Weights of a small mixture-of-experts language model, trained from scratch on English Wikipedia.
Size: 8 layers, width 160, 35.9M parameters.
Experts: 24 experts in each of 8 layers, 1 pick a token, a softmax router.
Training: 456M tokens, 3476 steps.
Below are experts of layer 5 (counted from 0) of a mixture-of-experts language model. Rows are named router (the router's row for the expert), gate (a neuron's input weights, with its number), up (a neuron's input weights, with its number), down (a neuron's output weights, with its number) and show model dimensions 0-159. Each number is 500 + 40 x the weight over its row's rms, rounded and kept within 0 to 999. Numbers have three digits each.
After each expert's rows: a language model's description of what the expert responds to. This comes from a sample of Wikipedia text that the model never trained on.

# expert 13
router:527479445529477494539460512510474518464532488426496435404568458422428536512542471501442484502409569510468554520470535552462542533495383498521524481463514568501505490499514485508412498459514527453478454545513492517538504561522556517510532492546547497496475502420479526509427488555465598464553423562533473512489526531506505469497472504471493487507525527506451496520443514499526525434483578493436441437521445474440486511507473497482416454487504469536554530549512445564487554488525534
gate4:502525523587481493497452488424476512428518521432543514469580521515509532522505570542468509454453546542506446492550484462521552409462489493475450496488576507456469575497464521490578542475486468539519526491488442494443530484484475497517546575499484569495450521443520511534574467484542435512484479497571426510601492493527513500461519541501492510495492534562507482603483428484520536571498492455511477578505538484518539442451495477417477479529517437453529461540505441520482503433481445
up4:454520610450501534465487454504528551476457459511447577444534542554535516568537556528441500530512516465428469477517479476506458433505535514475499489479506486456488514541477519516495526520537456432497466461496472489504476544448507510439481447539464513526528474546514537424433512451501500579509487463540470541524493541387499540522527498508491482541425526576562475489520522497430447481522470434507483466418528413438530508495540433551497509570531520608463528532525490563515476522456497
down4:481544435475472536526543450452508542508541512544412481337484490539459518496566478491462483475543535467505499464532511468486500509420512549438523485510503482476504506501548532450441545580480541498515473485533496493500457558512578523465516508538491548551472497451497514505498511559419496433527533437457449499436552490528509541522546537546439550463559455506483532509514513591490428524512434505468545428521479446525489533535554561517477442459546543484551502514532511481451490454493574
What it handles: Middle letters of Spanish, French, Romanian and similar personal names in sports rosters, such as Cé|d|ric, Ar|r|uebarrena, Thom|az|.

# expert 11
router:521491454536530515538518481541466511456492508562486544589480508501527515498489476551532523485523484489489426455578514482509524449491492468552532519517497609424456491509534464526560513477611472457449456488454493522550457417521457423491528495477405480588468492516470437565526478542557464477538521492491475504543506481517541533468558546569427417508488470502505486475518498517441488524531474500557535499518563499577484522485476491539482611454486524588529446511523485501534522430461490
gate2:502471545523542525445498484471469554506511453500542466505461437494436486549548465518443515494448476500532479529570533492478474463543458547526428430493532477559442531504532533363505518545479476525465549474497523466470433510538484502581523517590558506520498504564557545524508517490548496521518437452425452451526472494498457531515555477530449510428539578481474511513538463484462548474553491545593444498455479555486477531532444506471534566505465490450528580464501465491486554477461444
up2:481524482508431526511498523547504465533524546507476436481596493506471500484504528482510441448510529498439571521501502495498516496456500481599585543502435580548512438437490451535451511538475512443503471506558528490541481447508507525437484487526520440480481403485488477494552482472479450518477557496501571555514565555521415450495466490509493437559542490561499510531475485492513519486492498414456502515520476466561514496531462431498484494487551511517480410488441575535479373497583475
down2:534558497535546519535531425509472523457504489492409500521535499525496452472548500577506534515598472496470531477481494529523487558447450483501503522458527501536507505485411483429477541546499481501452539493519514464511498480569430490482484490503431571483440468490467444484452531501555521517565512484439525466465437558475534490456463472458408602417389501490497562484511494565545541581543486503429524469460496531444550504502478546465494570485517488490537550509506458525526542501578493
What it handles: Opening parentheses and quotation marks before glosses or asides, such as (deputy leader), plus word-initial prefixes like un, dis, ab.

# expert 1
router:535539457516492471541533585484541505515488528477427499590491493532485506501506491549574474515517501532460506540522430549511456476498538553474534546507575466551464446536496511590513541421556534516513463542552490531477467473553425470529511501548479472475543500527493568499534394506524505444519510496425474474524479510525499530414401495504531454429526509515414507516529478514459488507489485536530529593482537515556479427498562497463432516495452581447442493483546462456499459494441511
gate6:545541491488551436509580470516422518445490446496463465429472500466499468591438494506513496500520445479513490493522528576482477500463459541551512524600507502505502441471539449538525456528499511439561451497501508489558485499473467574524514530507451523529526493507511488497559548540468491527447533514439472475502548606527494444519448427556489540475457538513457465521583362462501512505415500478505475449498528486514452505509468491492510508536467522581520476549439484584501441439494502
up6:490483468484464490571479461512452550467533574579544522495527531478498516447476477516525505527483577446458496432424456494601519467480568477440519476476516510445511512478516578463503582514561458522489556536501536524536442468457425555562499482477497500495418522431498460485504479446541500533496496525484500488474565550485505549522464469521502476464481497522488479470469575524592523463470449404524522476475517573449478588464440554562476469521493454455503547529477427444529490479504484
down6:477522551538462570520495473448563452530471521414538527559517499490496519471540518489483470484522529436568476527474522485558569557515488478418534482519622454501513510523438519477551474508526517531562481531518467469488569520514547466501452513506445532508536496497555447485487542438522453525492497465523566480485501465534545568435488500552520469406550508422526485478511553493479455527502522538509485509442473488510412535479433491469492548533473547422516465451480455370479529532434476
What it handles: Colons, dashes and semicolons after field labels in infoboxes and lists, such as Born:, Also known as:, plus born, known, married.

# expert 6
router:555484535467494472542638511537539473461416510479496483508413452473506556508491524479429408504462472423489530450497508554516501467532492557488541457521515509462555510495424504473523564459526453497512431487492433521490460496506471513503460450521478493483499487446444498532504479465446540500456540493472456499448535519482524447503500555461444517474490540535452471529474489564424491534480486436362494579569504518465558536496521487483532520599487499524462486487521505607515494507470497
gate2:490529563467446498636548461541472464555510464545460474477482546529462475573444577540488496464493537560555474407485526545470478517447516525530550476491543438500511508558484557506513443444467435531481438491528546491494531495499479535502475465467543481510474543572459512582492492531504504502478424491500494405502535507511469556521507485481480466550461448503497418514520491494472430446522520469488463456430553575570475571480533561482556454525484502492471551489557467524505552531485459
up2:519428492504509496449500511447501416463498550501519573502582448550494505528487548470492505473443430497553511412572581499538515470532571507517484499535476431527430457450410483398493515461476452540544501496480441536517496556545548477475477500514485492513541450441508499521519592440447418463465473509505535523467509488495534484457555528497530493479468500528499522519525527540515443525489560435563446502488502506455525560515529474495497554588489580563512488490484432524460469505563529
down2:515522436524511479488431523495486436489611511502477478564550556508467518491498507402508530586521464575506497506563518428456482592537477464487556476505460479512441496472491478536472455448549436512515546533516506465508474560494561504494468565483458471479536420468482427535441579567511488449509438536445511583458508507467556524433512442522536477497557491519527506506489477471505506447582422489510479510561507454522455456528500465527473520435498467517532490501521551472533514454453557
What it handles: Sports vocabulary in match reports, tables and infoboxes, such as League, season, Cup, football, Current ranking, Division, W.

# expert 0
router:451497517554494469519537551521558526500549452484426502589507495477531512447465460483454471523471451462534567467441498548467466523465464569427531534572465551427450443568532435515473546450551465475492499521534537485586461547538445459534521441532477470527496494457470505497510426510450510497489528516468487519513543483468542507472467548530472502510515509510419442517482470526463492455543557501501522591477537530480496473465538427565480525563467544523510419516530554553511427433477435
gate2:482479448463509539466487469469506484450513559481507527515474479523549557442557581470514424473472515481531491488471524485467506445531453402554497448449454556516488508448404524468482430477498459466513451572522482544528469476443497473430500477480481464516498388497476497526535450547496499502514458480547471461492410547600500463549459542513511528558497463440548525535500447475557570549512447519462565458509439520488494472524496513459610519521520538451530508463494469437497497459539536
up2:485459472565435477541444484491522508476564470569616536481478489510433438519524582526477519485501467515525509446456490511570496496480441517513483534500482580554493541420505473451506474561475475581475517527528511496474571504466518515520481449470498515541422518567463532496465457583455505440500517581570504506505499523421540465528468503452480443519563559468432538543550512443511490556542488502525596426460497521476525508457542523503443477527527497481481573457512472524551489512526497
down2:514470428509510463435474493509554491529502454545513465483538508467533507465520451503579575532529475487500517471520443521504521484435460496453514497499547504495416543520583540511440381508517490535513559559496486497504577498459551475497525527534464507514581483560488505441493504493537536539463534506525563503397492413482518540496541485538536471470521576491566544440556454431509450539434506562455548526551540529540542592478515455495462497478468502546438431487535499468457516468513505
What it handles: Nouns that head a phrase after the, his or a name, such as life, role, village, species, town, plus closing quotes after titles.

# expert 5
router:480528512499453515488583520529494556558557460459508489555533529527511541497459551476495546524554514425488518509481525461474439507522520472443523537554475507452553491474489546474512482497518471458465548462524558550516549554468473496553526522481545441451435487441544529561473404523557461486498465540509448486553573538404501493485466468502432472455451528598528475532495483485383492500484506554490549499444551500475473599526570579488463523553528580474518508536523481530481529501490504
gate2:491494486482554484511470494468468516533567520477536512422464495541501465483480453471467502578483605494491483418568511493461454519525501557511460509417470524511513505498460541525557533514515497547497625499502466478456448505504537454399565455529454491455521525463545601444555498475494482444447482511495413489510494467484525526484444480520505549549390507433540581478486552558481507446503416549550492494506472547502466501492488466502506487518529563503452469513551552489540469525474453
up2:456478539467411535475490496538437486418568514508531484492534450443523475447516470511497475513486434524494567478492492535483508500463416489523480446476472565456577518549456459487514515528515541408496584569473448501511516507474456535521513490433524565521496519483498490489565453543483529495510615533466443479523404477469591492504520472511529518500513449534522538547487481553562496433437559548486505485549474507519479443471461466495529487522520521496537488518377554567513488548475543
down2:489437460539532515433500531456493496462490493565537464513537470504492528480549541420575492518463575459450501451499518560458448504518460475528524444474457502460553502570471534481536472510469461457479460544425461542516513520512505463485543489509413552456464514479436475557538482511509541432522471464466494513607452460518520512544484549513496476535503513562522473516454505515467567480405478572501418451537518525530458511455461450593543533444511553480490461507529505584561452521532448
What it handles: Middle pieces of Chinese, Japanese, Turkic and Slavic names and places, such as il, in, ai, ki, ić, as in Y|il|an, Ts|ub|asa.

# expert 15
router:511516568554435507508493528531495486564550541485423517550506520494526515480488493484427562527515533494466486446485509532482474557507501548445471607571493579508436485473513430572454541436481437530452528537545495483527504521488489422520519507585534483470492485492459512518489446514525524437550458496534487491585526516409435423519575481512486483502450477479386508526478474510491475437471525523540577594492523492530455458485523509523503493562442529504531490466457526566510448487515489
gate4:489504546569517492551487498515463546525542409490543547474466554573501436419443526482527509433479507568489560473506608469474540468527459516518489557517540457466500606446465532507559491504475523513364541497529524505555401431477541544555548507511516502522449494561454544434472462524500514518533497506477450469495492511514525501477547559508529448510531538486516521470511489474511500564534496494506447490554460451473510554501474534514487516456481462488505511470478440574495463432464583
up4:454471425535476479473504535563514523501397522546500461472485448510454440499546494547553515442498493477534415489436523454515510469439428537478530504480493496428517550496473526468536495489467573492555572487456470507484498476547466555466573451482484476500491458479520489425496477561515547464469535434479447510473540517464503462507491566455540457580487546566462531513516514428496489512460494486415587527488438484476432450467515504535413475474495469498495505572539466547461495481400530
down4:454474599506492482538529531554471578570505431471546413494494462552446481535519524448581550432481479483485479449468532531455499472545441466450534473499431440490514516550504559519525494468479470456440533499543474496593494499522433572439517435558514509421496469544494516478554516507499535509521565575529452508533502476504508529515488479476521519514484565503499516484458498520474493490449520521466552434508491513489540516431540535427513510515482493437577474466549521571529526452401548
What it handles: First letter of words after a space, mostly Latin genus and species names in taxonomy, such as t|uberculosis, n|elsoni, s|ulla.

# expert 9
router:566489510550513510492553502552515521438496472484463469539482463474508468500497472441482495459584520433520509439474584419460442524566502565469520455451535532435450457480508529503471504453441447437498494565543442529543546513488449501574542484508489541549532512506400511523536486457530542458535525513596488520492498521531552484527454468483445541491521477465515594508497442570494432547542467495501532509443502502554607469472513476549491546463471460501547508546471462502460485425478470
gate6:488501517435515527580500484432512496524505424532467470469501538464510492552532492541522527534528542499526491521486602422524535497507445522502549560541468465568515582484490518437488507533489446531510447496561527406412407565481546554485501450527508474577491513554503543520452496526503451467485590515474455498512502517540504516505494511572502504513495509580591464459546441515450501511499542499496395542520473548507471508593507468455509510433421520454450479498484451507479477495502495
up6:521546504470555532511494577442485584541534524483578534484412501455516519478462511500549589456525505463557471514524576443480472513500488492532543515416517516466512485525500484561589469545542461546514463501510497510436488515528503562491586455475583453523587454492445512484471522436540525477441557546504511521502527420536519543485456475531487620488493514410553476539479496488428493513467519459524510496471486545497489426490460526540470522517556565496487496504537511476519507418482502
down6:556413497449493506581553487482457576509550503517535516500570517505514483472524498535527474493583508501455489477480567517508513551463490543437493503542533508520527503597531586497567532477469499556504542483478450441542491469527510493467460500488594494457470497460507459418512508565535551445505519476474466463462552527477542437548522565556554508486537545490533537534475394456567542507472579464434515453452504593530486507454467494474477466527442491503483462575487492498499552466532469
What it handles: Middle pieces right after a short word start, such as ro, ou, ra, tra, as in f|ro|zen, Chev|ro|let, bl|ues.

# expert 16
router:500473489499492535485492469520522507491519487482429520510491438483474542493438458558462522502509480624521487497512481570518527444544494495526556491490458482521449487464498513414496478481533428433494525568437488433522521483476496476436451462507466468552497480489480486484410464568501561494528483487479499474486501405619429545473515512553498536505461486626468459586479497464409570497527511495459537531473467513492460536496435584539451495519489498547508518525448541525471527493428489
gate6:465507533570591532486492545570477488463447447459492571498474507503539529447489524552490528541485471487458535514509519510577588490529527499486488441539516543489483509514469455521445506558486480480455439467489527484591477462534478499492540482577470511476534518562492471568543530448539442509495477520549482510543487559508498532419474485505554438480479470434564418522496496433546474425474534490525471472514528470530488402478526437399458512491565512516516513484510486584472570496578451
up6:466455557534603516463459524480537413480466524484449557529450478502465496425469468504519571522527563401540516525537486438416531520471467505467501474526558451526503509473483501570454479587511478484508518548450548448509520472495491479456597540501452515524509517524541442509531490529487448432499470456493520489541497512560446547499474532563490418464541435567523545507509496536535464460548492561530481529471546461472452528477489548549491532450507559510404490525496511582508548511519470
down6:501509466438434457558548510509545498536573502572534542540442499546457520522481505558611427438463453572472468505507464477507503495544531532485438477526542466480533481458492452506598483525547504474468530558485509532524557494485507564524594504536522528529503543445541522475546508551531499535534503490538517514499433503406509522470556523409476486477531437520494488462532516500525494499532452522514424502424463518474549410498448531528471462444527478575479462472551535565503517550477527
What it handles: Blank space opening a table cell before numbers in election and sports tables, plus en dashes in scores like 6–3 and header words Apps, Candidate, Years.

# expert 4
router:569556480438455539524532508545483444550454503498494484542466455460437493544484513501497450489471545556509508543539435524473491563494547522540476512538572477488492508498496516514526483439553464594591438510531497556510561458580471528406428494458522498560466504472517513487510499598563515438452446473457495450511483501465546514457494476499419496475526451517498490478558521433523487487541453529484546516553509450441466478466485573494444435480462541424463531527449456517436530540495490
gate6:528523561569536559462504530529472433556517466512512471464419494487474522497481535566495544492470553453499485467468505532466497408532450521476516585504487466484514476461523526511435493502507571531469592542477476506541504573501506467506509426527550469540546523540445524473523513521465595531583495527560438495496451510476533531526421477470538537537519484503513440451476582441461494571519494502537536529507509488520542512525494550434477414528525492547548486445599456548468544554462466
up6:604529463409494555499522478517513440499473557541480500469472513508461484523439513426539537539495519494505527403468514431500480592439514519411495473455516579509535483495464493514434553542535487455505497515518488497581479457442441409427568533486439548506413523504422481490484482489469473461499522528479518569492510504461500466478503508561564528539463520454541449502416445461469494489469504506461454437536498537436440540509510522507492479513512503550539564496480485562493545487530476
down6:537534472504491507490543494496510551516451573456432495495510518499499461478430456458465516509462458505566499478511519501494471497428476507524480575532501530523494561482470503529508480448499433530499491497562468491551492535418510421513508498503522537403444592443477515462462547521415461474501429453447502463499507490476479546508456481508584510572468499542565477526522456492493532537420509493536568547590478415510526459534488565430459468519453475514495555426456502454484517501467393
What it handles: Pipe separators between table cells in results, election and sports tables, plus semicolons and slashes in race-result lists and coordinate marks like °N.